Below are experts of layer 3 (counted from 0) of a mixture-of-experts language model. Rows are named router (the router's row for the expert), gate (a neuron's input weights, with its number), up (a neuron's input weights, with its number), down (a neuron's output weights, with its number) and show model dimensions 128-255. Each number is 128 + 24 x the weight over its row's rms, rounded and kept within 0 to 255. Numbers have three digits each.
After each expert's rows: a language model's description of what the expert responds to; "gets" lists some tokens that make up at least twice as much of what it gets as of all text. This comes from a sample of Wikipedia text that the model never trained on. Tokens count by the router's weight.

# expert 1
router:098125122130095116144142135156100157095091128110117147141129141113128132117133143108097103132104114085140139109138082153144122109116140147098111090131160099132106150124136180102103147122120124137169130118161163126138108077095128169113143123067121114057144105113097150134151110172128091141158148144140107088104151080129101083100094135147144181175150089118124120143097119114164123123085
gate0:118129155141108135123099097084078114109126082109133145114125147143122124127132131129152141103176117080150137129058146135131121154125142122126109129153092074162127111104110103134121084143101127123129160070122093166150121160127181133118160119159116170120171130104151121160122121116141127137164120121094163125149110142182147112109130139101124117107142124139137057133103105121137168096144
up0:136127083115169140102165150156139122137153115155132109124102125145149133126114123135114137128088169179119127113189075127110166077138162140146163108125148132124095172140102145116159169149140088178113107160122140136135122076096113103103106111130160091150100138108139148078126139137123133122081156140168090122099110145092138132157142122125142129145128106106150184108115175169106090129107
down0:135132109128170144136139138184152142147108117139131104150162096109114154131113107125127131162062154175099136107166114144155144126152157139138170100084150115094134124140124132115143154100139071183126104127125178121161160107102093090130084125094136111150103140135108151075143092159134174110087111143147131107118114129122107140120144131139097139129160136110142176108111136202138124118104
gate1:137116116120116118149112138109148106163120167122111128166187154139122140154092118159157097129129144112107123160115146164136169130062058179167159145169108154148174122131141115106141119140107145141179116177112136080109114146121118130118116135170155122061143133140146108125110129075105146071147161123129113166132100117096137160138051169127160085097148172144140100135136146145102119101096
up1:137177123144126143130147124114101138197118146114102142111158133148130156149123136122159151085145145101110141105130185108148114153099190131165170117102123151169106104137140109128147156124159118111107072098138119111082156132148132152113132101063148135133126094083137117142141104150095142142160131119117132098125120146154117100113126122161150097108119140191131096135100120105137118106141
down1:139179138167123108117121125133120172142118109120134116124136145154121139134076138141110115118134102114127154121123166129174118135123166134178115145125095143139169100117127074120132151113135102106088114110140152099129158124148124152099116129089126112101156094121132137131107113113140174164147132086086152111144094132128107155085141174135115080071128127170126088073109139127143126103140
Description: Determiners before nouns. Articles and possessive determiners starting a noun phrase, often after prepositions, such as the, a, his, their, its.
gets: " the", " a", " The", "s", " his", "The"

# expert 6
router:093106118117126108166101122080126152168134117090193111105114137126141127145163099132120133115209135153091166153143120151181132158151121131124106127152112111119095164129144124139135127129133125150126140179109110116145105185145121150102163110131156139155127101110104168134122134142117132150118136158153127160117138133087129114136138122169089113112123077114181154080129132150163122101098
gate0:171138128135169117113167122093129147110135132115136147134101116100152134139154112139112096172119162098124130132108114132129132150107119126173120114080148101133101128152136130149102151162139108172113140143150134154100141154129142115140114136154078113145131120136101076112139114117132148100166131139120159156072151114195105131156115071115113123109082133158119155153163122145136112140179
up0:133137124133122121125093114137126127162098123097084104153157087119129128093101152088138126167112113121151154107108144156149113123098145127156149149143107145134162125164129075142126092119188136146152121148125122053153165137115151108098166080110191112126111131115145133147120105109162128166084140162096121065115096112113134136160100145139124093115113174124104104108177151142107133152154
down0:096109151118123147171141049112117138143108125119160105115137129157108140098166105158097125148110147130143102129112149139153138144111127112116184116107158113099155105157123188113152159134065137137116205114116114099096135116126133130105158155124129115132121140122124151148119114162162127152133147144172147155126086099115115126156129104141108126092058103128133155154065105163085104135108
gate1:135092118118187136111148090104138131097156126138180121098112074133092156155086127140101166122100133104094092079142123110120149166121161146118151145146092101106091159111121105134144107113097150120126100155121163142125129158131153147141176176160149130186107110148137134085128113124151162119140127108117134088145117140138147112112122153149143125083151153160101129082089132158150127144120
up1:152136131112144149103126124081099136153131137136119148171132121135123092112113147151121110146141150153132168155098116116104166108161120088084100090117134133181133091152103114089136179165136088140116094137118144135116094105134108132123145096113136132101122108136109159173095128135139118122131117165146064127111122148107094131154168104113148114141103075122116102201097133155104139118159
down1:073142115098137115133114130113136143150167188134103121132101131185131146150112144144175108123112135129116147110089115107149150156133087144136095135121138129143168140102109118110122129115150142149142125107086104169137155129144135097164123154105157126097137155120130149153108153160150110093102121087139095136131124136136117153098130100091128159114121179110070130139166113109112127117108
Description: Word-initial name pieces. First piece of a split word after a space, mostly names and places, such as Ro in Rochdale, Mon, St, Mar, de.
gets: " s", " St", " b", " l", " m", " c"

# expert 29
router:121127139155142158102097150141124122114148162150092131138118188148167112155149153089127109140098120132106128096118138112139168111121097140105122149160083103130163139112103175148161113126168182144089084102126098111167101120107154111140093120152119153122131144108143137104111103129111081130100129100097137158104131154094117141165093091113122167104052111160131098127178105140151091154109
gate0:192120123113128155095155090153106125135137098139134141039109088188143109120124105156069151124109107104142138151142161129156139119131131147135114140161113109145158064092144115111105145099106150079118114106149143141150103129114154137134144132085106116107124162123154121104169120113142116162133134122098167124140161161145079157180118133134123137118103144141118150141159111143125142099120
up0:076141151133102133154095119131163170163129164131113118159137158103128165123131127106142106127135142145095107084103109136119162121135125145125136114119103167118116180159126142139177106161135172169159126144134096145102139148141098113135144114146145145138130093098096130143093110121151128071128123122136087119120073123124145144092094115116128115132142128112130107143110154118139113138120
down0:168154146113105134152160086115114146188113152110147124099121134137137133163168124124079158131145114128179120184139152096163120096142144146156143143125148079102149126119155106118124146078098121080112168127125157163143108122114142120100111159097104092122125198140107169135129108125153109174164169145126125128127153085143106075188181186154131114124108150147140121118145125136149120116128
gate1:147150152115094141113095130100143160117127130146107141145106163164134129127104107107207142117119119133163124142165088136160202167148118091122139107182162081157121133099132055145131126108098158162101136140129127141083119158128145087128148141116086154143121130145130145132120095108087125164123145129114209137119156151160124138113116141121133144121114137154160123116142125100129119120120
up1:149148168104097132167110155133150153102120113116094129145064131142099079158108099135144128154101124131129126084146060122149124152178104113182139072120104094110154107105107096156148102143125173123098112142138106134070131147164098098143130134151126145150125092211126116091120113110155160125118141122130154107083118083111106167129110122145141148130161173153116148140116118137127140137139
down1:157114099165129145120129134115092097140106125131133098132130121130151186093174150150072171121111125148120133113123149086161092099116139093163118146106115143142087134142120154167121124155144098136109135144146142082138146134145144168104182116118137104146091166148139126089136160134138118146137140096112098097111126133128185081116126134101147142096105116080124110083128139101122110132134
Description: Commas and and. Commas and coordinating conjunctions joining list items, clauses, places or numbers, such as San Luis, Arizona; Folegandros and Milos.
gets: ",", " and", "),", ")", " or", " &"

# expert 26
router:167088154092126118164140143110154148108100134134130099116123100088179137117138116165111095140168127097104109106134123098150149135171147060122129120154116122134100163087169129180109107121138130132126153110101112126148122129166113108137187106131135127157151144132138104113172084138141120093151181103082124132146132117136113111115114082132102119115117140168118111156112105108175149078123
gate8:114102107148111152143153091094125099132135119164118145121121132121105141107108120081137167115096115130080141070143158158129085142089157107122126160117102107149079172071193112151134129141095186132163116166108130130121182152106147128153130091101122110099146121054151113124129121163118145150107130143137129125140147124143134139111110140141134161128112139083141114157132122092130141139142
up8:089130141154142137158131145126126136135140094141123112101106119167167134157150112150131086157140130128084158184126143173126144151146146104172118128128113160147158103146125130166126169148131180150130159121121105144127121120113142143107118136118096114119144098141085107108105094175083109156107160137124191132142129146179150145126104163146113097169142161148093126115158133141099124124113
down8:152151116136133117150123076170105117098123115144179147086118134069118115126168112149120118085150155117076136169107095169141141107164128097128113140110113127121171119098113153149134181140106128124099134148124123132124141116127124147141127105129098098089135095113139074093099121149120118149128103122122106155140124116159134137142144144099157174140123155072111137090120071117116138136151
gate9:108133095089183144141117124093161129103092137117131162158141154109171127101163135167132114095115144144085117141084157127122112156174156116096141112118197138097100122179128135141105140144147100134086128137130163184155174170093090131122144117161133139151106121095145107158106131114114077133109143147119097102205117133150121133155120145149127148138131161117141119135128133102143108134149
up9:162073130109155119131140072098157115096136137097126109116096125134118107072162123155138091123094106144116151140104090146111106145124149146092152138113136159136123145140148111149168172148115164115117149129112192121145190093134121091174086112142145133190144095142098127139106133081135112130138139136103142153129190118134107128131132133124118140075122133078169149141112108160145101164140
down9:124098167131136126103106092152125163116164152121171085130102198085097115115112098138151130146102119135131145153112139138131149134164114129141146084133202143068112125167091116178136153152126119145142173145128148130128188098118124085126125129112129109128147124118107126128129151090102123146083158148129161129121137121125104132162142135161113126139105135130165135129130153157096146138144
Description: Word-initial single letters. Single lowercase letters starting a word, such as m, f, c, b, plus = in definition lists and = title headings.
gets: " m", " =", " W", " f", " c", " b"

# expert 35
router:155145112112122173120143153160156137133123130077126120140083108155128128130116119145174156174141156131166165136141145162123136095169136148136167126129091109101140134112160150084092136105119097167118178146168125139098167109170118117145122145156131091144147120128098128102132114103134118149115117113119141102123142115173136165146119132080157107142114180111099102161125149144148104138144
gate0:126150167152128112117100098127085128103129151135104100153155144127178162079091113109122183092126141127123102190140119090139122148121146144103117172119160159162127095120118143116145124113106150131168164152132128149119148142143141120139106127155125097126174133086110118089126112123105126128119115151167128116099145188106183135135126098147153112122178167136150122111111192122113116129098
up0:136148124149077158103164125138156105157102110146178119115125145166150159152133086121160089120092110134117137130141099126135133145110129139142113144171108120114138112156165092107141122158125121118121121093107104160092086112152101131107133134117138111108156090093099119139144104147117118100118114129106102134142109142170154118088129110094136080099144131141131125152116127075170139113151
down0:126129146122142131074119109108082144110123151168130104120131130162126121103107114129160128085128090131153135110122091106107138147177097080174070116158138147126143123148121144113131165157147145126146121133118116084100117104132142109134158130099109123113133116155143166092083102098087114143151206156152112109127129109107118129110154127126157152131128122130094140149125125125115128125099
gate1:137117114102134104134137127161098093118147094124134122130122125171144159085143081128161130109155139111126150104082118145122141096137139168109112099116148138144138062173086150111132109121124142076144135129146141089079151134148127148085118114080157093115137135093123111167127119152115098105101119109120125138138095137138142160127131163139117129155158155115183134096129113154154112129134
up1:124123148095091097123141136135119125127107124140149108130142143131116160119145121118109086115116166125117130127099112138103148138146160135126105125125157105132090082120154119131147126144138173115113160104131087127083131162159119139115137164079179116121129148111123100155147123171112153139122099118123149126143105101103126180129136175105135160163139083133170119118113145120182164116153
down1:157135103133142108130124133147099120067150151138124116152131096150147129109144123135195160154168078149113126127127071138120135102180142136172136149136123095121129137132141121131095144144131100172111139115105152122123142058088143126149071116101182127092104151097091132163125109161131149090101128115173125136096128138129145101137142135139143109124131144085100146123099099150155106128121
Description: Pronouns and clause connectors. Pronouns and clause-linking words opening or joining clauses, such as he, it, that, which, who, and "however" after a semicolon.
gets: " that", " he", " which", " He", " it", "ly"

# expert 10
router:126165123117118132167121090081136159130135123114120124155148146072133173122137103117147119092177108117131191127152127090169136139190103097134149136114126159099100156118147127146159138176154141107138115166115143147153135140141146077149158138126153136107092106139117121135137149148070120124110179142134142112155106137148119135169148123127108092118111100121125140082169155118154114105142
gate0:086158120163158118100136152093110125128106124068098129150119093121154177141127139130109130135133141082125142112173163165105130079144136130106143132098117137133141061111112136102136156117134132132109135150125133108102129137141070109091186113105153077135143144139124125119095133149140106131113156159122135117154106125130139134157110162142091135107115138134171105091133109110141094085170
up0:150133100141099140109099102141122110074155110115129091106146172133101112125084109131109100128120146114118131158110118130121126153128179142172105089146103112151139184067106063123147111156099151120109150120110106137142101148142118151173122088074133072114147122102137162153102123134159109120155103139124143100102151136123164148127142120091147114126125097138101145180085090162131124087124
down0:105145099111118129121131135113103150176126150124154132157157131138135147115135126150116157120124122133154100111139107125178152195095158133107145093135152098112154162112145166132170095095143139103143147115124148138167084115133129151157113125105156135119100113100145126166117141129148126109124143149152127146123117162169126103165106146187127110124121148096085161094162160130132128120129
gate1:087120117105092122196125123143124165159113129159070111129094149122117106141144132103107125118125161178120159106099104160142152084119099123068149127152137089129145124139127144122139129103148117142133144176106158145111123106140113139154161123169189147132138086077110111099086128101139132130182133138145110133061123160176052120128116133105114164133128128166102152153157110152126164124132
up1:141140139096112125172100127134159155203110129137118093149142154103153121130139159098121090154112175138152146148135173149134111084097102146077123131141181161116151117113113115109145129110129137127131156131127096111131097095137104146148139137146175146082119103069118139087095121117147128149149117122101123098106120161143097139148118108125097147164152113120123130177112104154140142130154
down1:140137173107072116133116154157132088111158096131171170094138103131153095136109145061137153107107142110121116121129122100104110152116139113110104097165157110146132138121105123109137087101085153109169124092127118096124101119114157144127112134160137119102144155115138162091098141103148132119152153135135087161107170133104189120161121124132162132132102125124145149119116129088101168167089
Description: US states, months, and. Completed US state names and other place endings, plus month names, States, the word and, and semicolons, such as Wyoming, Delaware, September.
gets: " and", ";", " September", " States", " August", "W"

# expert 34
router:102161112141122100128130133146114127126078118102134186142125136122139134155122129104156159099165087094137120197167132156120110091139101078136130155159087143090092159135118130117137126139175162161103142150131112149104125108082092114131147127141126105151111135182124154125086167123158120107122140121143108137146114119161163150109111084102155131119094130127165152104137140125119152117117
gate0:104131125137131142148119079169138120118165137120111135162131137140129129129120120124157160115145174130169150151135158109121146141118093156158122151122124159157135130157122158167153115141105106092134160105166085145156123176144104113171145115119122111123134105120139115123134135123148117103110101125081149108129121069141124173127144082135115126154138065140126172113135142084145124096132
up0:142142133117131117150152150150147114097153122106119132131082145093125149141136137136156113121110169104110095111121123138095131127124109070111113130149149164148127136103144116107134117186144048158108189119136154087115170125097114138079119170138102149143121138121131096108124154104150139111092106160156150142143120113133079097110113077117143101093119120125149086164147136145129174121130
down0:142103155129168113147113128096137119128141173110130091147115130125093168170143128139173147129088168140119130111110113155131156162122082120145135090113135179135167113125127128113073129112110086133115163124117141077118173126190122118102112119125110164121113130106147118127138131121144150133104084172127166146113105128176122130139120089152116102186124099132115072137136134111123131158120
gate1:120128098088121081145154132132178153162115109110121147127140162096090097107097163153148134123135134147138097125115146114120079177161114145106159155145146163118078132186110197131139138151157082162158161101136151126168139117140147132154129134172154169120097177143139145111110095147125089119125126118106090084136125115119101103139119117130152148141166120162161099110086137116145105122128
up1:141163178126115144145112144159115100116163121159114100137133100148146171114121098131114123145104141098097177093171159141151123078080107134139142106107134083138214166086124125136108115132110127132183116129104119116137164155138108124093138094117136098073154103112116167159144137145143147102141123155122127176126113098159109181148174142157117108129109159109114153148168120142153137117145
down1:117112108100150140130126133107159140100169124124157177105089131139075110115137081141127132104115128169128165125098106097120107109132130111156118118125146149093120139175128124115111116146107125143196101121131107120123142132145146114148126104176136158151132139164167123113136125151095120119093143168112151146154147132104103123108127140100105139117170185119095155155112164149094122109131
Description: Copula and auxiliary verbs. Forms of be and have after a subject pronoun or noun, such as was, is, were, had, been, plus as.
gets: " was", " is", " were", " as", " be", " are"

# expert 38
router:135117149146173094148155123156147107105125127150151104153119104148103119135121117127099102146137149149126115162167150140108118114116092118098111134168168148131132110140136166114105097100088144156134158108122104122121135113091130134147099107152162162088153097136095112145142147124125133138086100123164100093132109153108100082097103154156154147134162153133141121106098106157159124110096
gate0:154109137098148129118139128127134124179129139097090103130113114132107121166150116119127123131126149102154121119157152140129119129088097107122176121123118132097123130100123128131115117095125095154082129122159131157101107130123118162127105191222136167105123159146132134122120132093091127145107135122118140171175135105149109116160088108090116109129112150136149189158114128176136147117141
up0:173104114111143119112123140158151104171142122110091136133141105132113122161119090107128088095122128103177118094156179148160110102101109111133164125115145139091130119092154135133140166112093131164085152126161155172091132111123118154135094180193134153112115165146120140106125137044104129174120110127128142165139136116134120095149127130109111133128130166170132147175083126172104155106129
down0:094113070151112117125115149154135139121131115135180111119125121126133146125129133126133114127095134118144143145116131115150095119163105151131107131141123155146126128142176162091149151142111182137192142131136107108154137085178114088127152091073143091114151096071127116124138108138174124172163114136128126098137130124146109113132123123138153163151145117114128093139139127093113125121132
gate1:142160154112125094160134104086152139042130129112123169102100144099100112140144080142122103132186133135152138164127151123120145118119140104121145168151159143136138111125174143132126123115139079122128123137108109108130125146135094148105117143114111128136111142151114154149124125151108099083121118165105163115103105093095080130136137107141128128147132117141130097136144123134125076114100
up1:127109108117132187146107128134111127176156106173149092122140124139162074105129168114119166108076110131103088141139121122106144138125140160136108104117089103112093115161104111098117154150152123140129197139158178144102128130122142148177132087162145123145123137092145080105121136124137140178149146081124086126145134158159148118147155127107122125146141146106109159139129098117118193153138
down1:164106175124126115136114083114113095100127140174130113138119086107131136098171114163086130112137176135124129115096121131129106121141141090142148111155114094147104130146131103148126127105165123080148148121123113105124105156118105127154085109130171127119099136137130124142121118163116133113141142118155141170109100118090084145140087115175132151171078145118106133124185119158120109181122
Description: Common prepositions. Prepositions linking nouns or verbs to what follows, mostly of, in, to, for, on, at, from.
gets: " of", " in", " to", " for", " on", " at"

# expert 33
router:134135123163086157099127106114093120163139131121142135107146144152096132160096150124149131131127130133134108152131153164128179119098101167157137178154144137155139132111128107158131119166135138112154092144095123139133096126111132145108131134116146129151138150090134113108162132100119168141177134150096183164148120158118133115117152111104147088096144156177096118142101122145119176108146
gate0:104142129160136157109114118129143138145098106127124118147128127141111137134093124098136089080147133128123111176149114147137152118139166084126144162126141113164134063090150074137147201111094154137165131122118157091083111149108134122152141171114134142160137093077161153142102129136143143145188138126095090112161099126110198115114134118090108131144162149119145096131089148121110121113140
up0:158139115110123159134146121112161151118143109147114156157114130158147164106112163162145139132136120145134180103148137116127098115125114118141131111127107147110098118182146141108110056162158090112106122142113122162116140134161113113109103131110131085091118173138151150142166137181130148077115141125129136134113153087197120110165146087145104101122111143143135192108130099153127163137152
down0:148133104129128157075135165109153170078093115133144114169122157116137136106108200143148092147097099164147112167125149149130152135151131102154137129151126131167134132141173117177139144141142126141115152100127162125139124112142132116120160117131120143137100113157157114130116147147122175164171135176099131126122157074172100135117127137114111139082146144129129154174121148134138116087143
gate1:120155127120083162146144125118128113149090123109159111119118127112137159156159133137138118125129127136147128109147073081153151135142142142125127190172135164153145106135152146111145130141109161149132084101139107115134134185093098148108139120099134122119118121126128176127142142133111172118195121153080154136140122108098157107099161132153125080127105161145111111130131147141148129127179
up1:108132102145148110132094125120098127096130099137186097116078097116124112117160124129139104116156102094124130084106161127137151136118096126109121125131185109108155084120129126140105135132115135097159185117102163126117143099134089115130156175163105109140102150169124143140118120120111136110124088153148139118115101143099142155129046118111118135145166131132132090106171127122085113139118
down1:133157078122156104134152150155072141091170151138173118094122126123140145118158108095109099144093110131128145127119131119117104109166118117097161131151131112101146107102136109109129159127136136145119165124149134114051119133106149120115093155158104128132133133135123117156121116082067124116103108129172130121098122122117143153179087134142163140137151117134159112100155104142116088142099
Description: Plural and agent suffixes. Word-final suffix pieces, mostly plural and agent endings like -s, -es, -ers, -ors, -ings, often in headings and titles.
gets: "s", "es", "ers", "us", "z", "as"

# expert 2
router:155157139132097134138141161145180121136197067139072115119127115126170111114115136146110112137136139152111111140113148146119121098170118163121106182155139100171127134111127081100136086131112099114137148120131126126138120139108161142086130165154113130166136163108099094167141107157118179155137155144131148184089145107111126167129123147095111102128056124175097121162132140156094124145116
gate8:145112129152105118147101124123088158086116084117177135126111137144134121126099122115100110104147124137109115133111114118112128097154126162127144147104155135143124121107075056123143112134147127077086105112104146109071087149110123114125133168113109102136106144091144170098109121119131123083132144144162141089093130094126130123128105126143118111121092132140131144122103147127123141136123
up8:104108128126098129107165131119136112058145130131159104154091111104118126100134094154136071143158145145124140132119077082105090122140143125165151137173135116168140151147106110153193107194122109154115103117108125125109134139145124143104152117135130097178128126129158092104095128129140086143107115111138082152140139152156143150137105129121137106133155148121153097114135154169094125097172
down8:103079123092132144107138136074134104160171100107173139162126161129121132129137136135160102104166119120109109146123136160125110131087159105161116100119133156192115127133133125142153120154147155102137100128157135153181143141141159153129121104118194169124136103142196103081172144081136110140135156135148140085150153123140139089122087190146117108159133111133119100127141172096131154090137
gate9:135180145130095099078126135103119121116113137135134110148121131139110093115100106150129125148165165086105121148109124158153083146163164119122103164108108134132146144091095122153126132103131156159165156132124144142159104117126099085152158145135158067129120136161117160131094127129112127134134153142159098103139136103113116118119137117133120181142170141089103143127160126117091121132140
up9:119100157121182110125123098178122148148105141121134154119110140111133111127145135165129123135151123177184143126107162130119170124137073146127137101108131124114094136131109137119054132135141116113152130156129192119167135151144130112123115134131133105123086170147149106119129122086121136066121158175149056163099134149135081130136125100113130154159101109099143160138106135118123110133093
down9:079090155114085146108074151157124136144088164126154090081154170152159156105104144135123108139129115150158168132117177146123193079142091133156145127150082109128120128139119113171135140125117100156102123126118135119167162098116102123149098111117133156110129105118097108148156134119134119126097129122160051127118131124151129127160131092116154135126153162112163126119154136106149084154131
Description: Mid-word consonant pieces. Short consonant fragments inside proper nouns and rare words, mid-word, such as n in Chemnitz, aph in Telegraph, ph in Orphans.
gets: "h", "c", "th", "t", "l", "g"

# expert 36
router:145147134139118120139145106106121121137093125122113145114122109075103144127169096115146120104136111097107136114161088099155140174167166113121104124119100134134092116129122102141151126175141175129109088180125086121170160159160142101085194101104102143149099141111173108124103155087121161127108141139095160113153152108137160164130152128122105130102086139084099122134157134124175119080138
gate0:114112118105145127151117119135102137070131168166175142126116120112121125134154156138174125081165130100118084137114068108162128177126165141122148159139176122165144150119151093136110112113099140142146115118117109209156130120099132149118142130104121115125101088158161091130091161100135117133132119153142122104142137113158086114116134087108115162088114102151133137085127105088105104118128
up0:131143138126071119132167140115104097127146128097090105111160149139173127174109140183119135113143107182124164120162154133163120148112112165098112114121138145078132089126128146128127123124088086123141107133143113080151160121154113133090142133110128148162142119135127170119083119082087140122103117123174141136074156140115134130159153119109097181092105116152144167151072127121167127127129
down0:105154101188115121107108162126163123142114130131102082167159120150106173141081138108102142108115103075151167147145121128130153097100158150101123102144168145082122115098122141178174146109120129163137091153135127127104153086176181129108120156131126155154179087116155119105111110135112162162140152095140143157140156140136138135151118101139097165097150088098138138126151122131143108136141
gate1:089139136094130116115133140140128137128146103112176128114146153127173139084104095133170095140123095135153134102113120133162151137137092126121108156141143096135151109137114150143117127131119125169129145130126170110127148128137077136135129140129143153139111079090154146144128092103135113124142120121141133101119172141140135191132147128151133130121172092149170114091110176153118115114117
up1:119110137152125083114161110105123117134123151127135161159128182125178097138100127117093095097100132120112154121129095142143122138142111148097092149158084173130160114103133157128130160141123121161087140146138122141144143093135079140124109150091124130086136101121149139121097126134104128133166119176133122133129156109131151144135142133137118139124144107150102097103120131172122122125158
down1:087134108145104123099160141109163155114130122143136094084140122108140111095142166122165119122127102130114107074106062144108123104115093110137141127169151099160109139124141147156143127182137131100110128152107108110092164121160155095123144136169130135142147108077145137116123156124088100131164134152119152096159133132160147117078124125126130131101159161110117127150138134164164162133118
Description: Table dates and symbols. Month names, plus/minus signs, decimal points, dashes and pipes inside sports results tables, and position codes GK, MF, DF.
gets: " —", " September", "°", "–", " December", " July"

# expert 3
router:155118143146162142100149152149169140129155133106084084114104142112104084114090145115125142140116139134136131126142125096100118083115102165144143100116163154094153125145119146158113112118115098115115123130111166155119156106123147166144101135164087146155109147125117166112147120140143088166146116124114164148097170128166074158111113139062162078151154147115132118155105103155106136135105
gate0:100123075128097119127138102132114140131136139118135141140127153112101086126156140172148144141120143103174120169084120180107145115153100097118088118159143140149108133097126099134140113133133164148125123142122105125115097204148137123130173127127145126098104094118138093150141118111109088116149130093101146122136123078112182152090130144145123114138114116109114112158147100108127154097137
up0:128120127133080132091159115141122132130155133122124125140116109154182131078106098150169158176134158096166118153167089143105136144127163141077129135133178125137075100146116136103141115161156170107133132132100131120143099142092114165119139130093137100145139121099141117133149124142122163100118139119115082118094094125127111104126150094141113123120118106139111162153163126147184152095129
down0:113124131148101125106150133185100118131127156127159119183096143136140117112099111133125151137162137091144121167156099124097116146130144123087150134145185108146096117173129150123151103145139155100145125130108120137128108144098094174123121125124132120179138117099118145122123128165133114080135140129145085146112105107147123151164163094116151121105100125110116129127129103133133145092126
gate1:182093107129125103153146150132114117129143108142139144143131141111136078115108117179154111122153161144109150121159101126131111156113151103154109099166130119120095166088095101159138093075128109125108128124156136110131066157122100134092133121081134130172081149099141135118121114089101124122099165113127102101147113129099141103130120128144102150086091097128107112125114154110139188111150
up1:108129140147163105107145138128141147120148148132135140110117145093141120111181113114111107088112119140119090160180089122106156134109138166113119137139127180092142160137090128112078147148123125090159119130134159110124108106102159117128102096106116122095136123116125126173134124118159068123088116152121078120114110085142144093138149120116136166153132119086117078121115132072096123086117
down1:129124131130130077113099125141132177126130096115089112120120158115159148131166111146138096134120115066166097142146087122123172077118145135098126124174117170093160140143134109094131103129152142141115154133099149112126096153111153109182121120126093145111181117156113110130126115099138075133100131099131115112116079105126123093105129103120075145164094114132124108104116139118094086083141
Description: Mid-word lowercase endings. Short lowercase pieces ending or continuing a word after its first piece, such as y in delivery, ar, am, um, ing, er.
gets: "y", "al", "ar", "or", "at", "er"

# expert 40
router:117152167155166118149142092152104100103137078081169147097109168151122138142099148144142125090149085124142126098169125128098158178106148130121101116084141109133116109155080103103137131135124145128169160141125113112115163115106146125091084104142128137147141128147146122162118091134122143136114110140083128131139170086112162112108172112133134168118138141152128129101142120076089145128140
gate0:104127120148163117095162133093123143078172130114115109154128154115105156104112124138155125132107154121164138145137110131147158155134118102159129128122123114123128115140130111130117123131148180142157181123113131137117143179121093116127111125153170109150117116148129172157142122181115114144098138138126125165097115172117146188099165096129125161129130169111118125092154134125135136137120
up0:089096121130143105096123166085133143117111100147132108086126154125139087168121140146085107117146074120116122073157138121093107123082102130107107116105149101120129114121101142148163157146096127110180147193126147138162094150119128125159096102164120150140129113160139174154134134110124145136156134102106062154147106156128151121140118087112145176104166114121103144120111123145128156118113
down0:127126124153128105150082141140135123148115126154113114142077155060142065159130092102121111149131101151160115106103134108105101120075118101107121155119152114114156124116144128130110124127097108108149124128154156148159125169106148101143115086108104146119122099136122119169114121080168125120118101089136123112157123119109111098108101116109115140103129106124152126138111102166175132127128
gate1:160147112113153140110129070136093131097118148115133149091161106118135116152136122093119118148109136100167192113113140086122144140156119161134120124137171133092111115134138115163157154161180160137139133115147143162147106168145141158134108108104097135159118165145118156131123134116147151096102092125114124130076137117123131158117094131132148111127103087129132107137147152115128119112130
up1:121111130114139145111156143138102135176126099125124134117126125139134133191091144115134175101091139125121184111125115132098133136129133165135132103140150087140138091111148102159118101132095114119137122126134100121135166104133120133155131131125151141124101105091113125183171094140123173166105094170133145115125149155095121110095106120139152164117162139128119154131159114142148126135133
down1:131147169151092120117148163132168104142137128153139099129108092132145125079123133125149165138113121168099100156145113101127135143133150086140101118127124105136140084098099128118131088122092144066104144098187115140134137137134125113118139123087134146118134153156137136121158123155092114129140129127174131151122109159122138113138120107156131109132136165137127163172104127158138163147135
Description: List hyphens and articles. Line-initial hyphens starting list or infobox entries, in-word hyphens, and short words a, as, is, an in definitional sentences.
gets: "-", " a", " as", " is", "|", " -"

# expert 7
router:077135124140124120131112112083161154133090126103133097127132120095139161135134142151124113144105098137130161176144137156140118133127114134099104172127090123115163100123119108146119172151125098156089118115142162181123160129144070143139154163084174123130133119115138121156084105100081142137142111120116125098118143137118113149086137100193121129134120106114131115114139124124107104078114
gate0:120148140134131139148132089096120103208135093136133097120122114152148147154146159123142099155104116110117133098137081172154147121151083132100130163117084124160109123161123089144163116112116126161158081104133110119143093153072146138153117154052145145127123115079116155120128099128078169125133111109138112090109153168131167105133157095163140127092113139107140161113110155119132133126128
up0:143118119131129125110153146156130155057143131103116171139088134099122128096097079145121143146131126140123121136118159097086168127134170099157131098137147107075135144110176149121084133167154117107091166147128144135106165146155125092104129119180107117135130124172122100126093162146151108148123167133121151142104106090110066150145126135098130128139128107113124114142164079126129134130114
down0:129102115131166156147119151127133123128167092130119090129102122134100110138147120100094169094137141131147088137108103138166151086130148119163110074119131107084122127172117126120171124150144137146136091133109133119133150111144109158122128139087093180099124109122112155128155159141152132116160125157125127158090131097087145126110113125122065169114145097114138181104137081114148145111134
gate1:135122125125097138147049130134153124116109115136123162148111121163147130153071134118136153145141128133135109115106136147128125066130119069163110110094111140131133129136084125137179110140160163128135143129110106139105142096099110118160150154162136094137163103136139118139144111132119112162166147147115173161155112161144123128115127108130164146126124181146136097125100096134133103110164
up1:134163112099153112163173132161132091142128134104138143140128137139134140122133112141196122107125124174135113134135100125143117161130127158118129113101083116098162136132139119067148128080118107148138084120150157091085183126147157112080111143169167089120103157105117171095162096110117111116157087126127171113089078104087151168169161130113147133118149163117105109154139180119145129138163
down1:136138160133161108140160157116128101122091155123115118111128128132119168139164129144145139147120145147116135128131110135153151126084132140104122123110171116130116107091148096139066138131112138146115126094133163146144151109147142119099113133125166158156132128101151160133137089137154143106117115150092136108125079133094097145155179126131104117166164123175137100135154141133126142175101
Description: Quantifiers and determiners. Number words and quantifiers opening a noun phrase, often after "the" or at sentence start, such as two, also, all, some, other.
gets: " also", " first", " one", " two", " the", " other"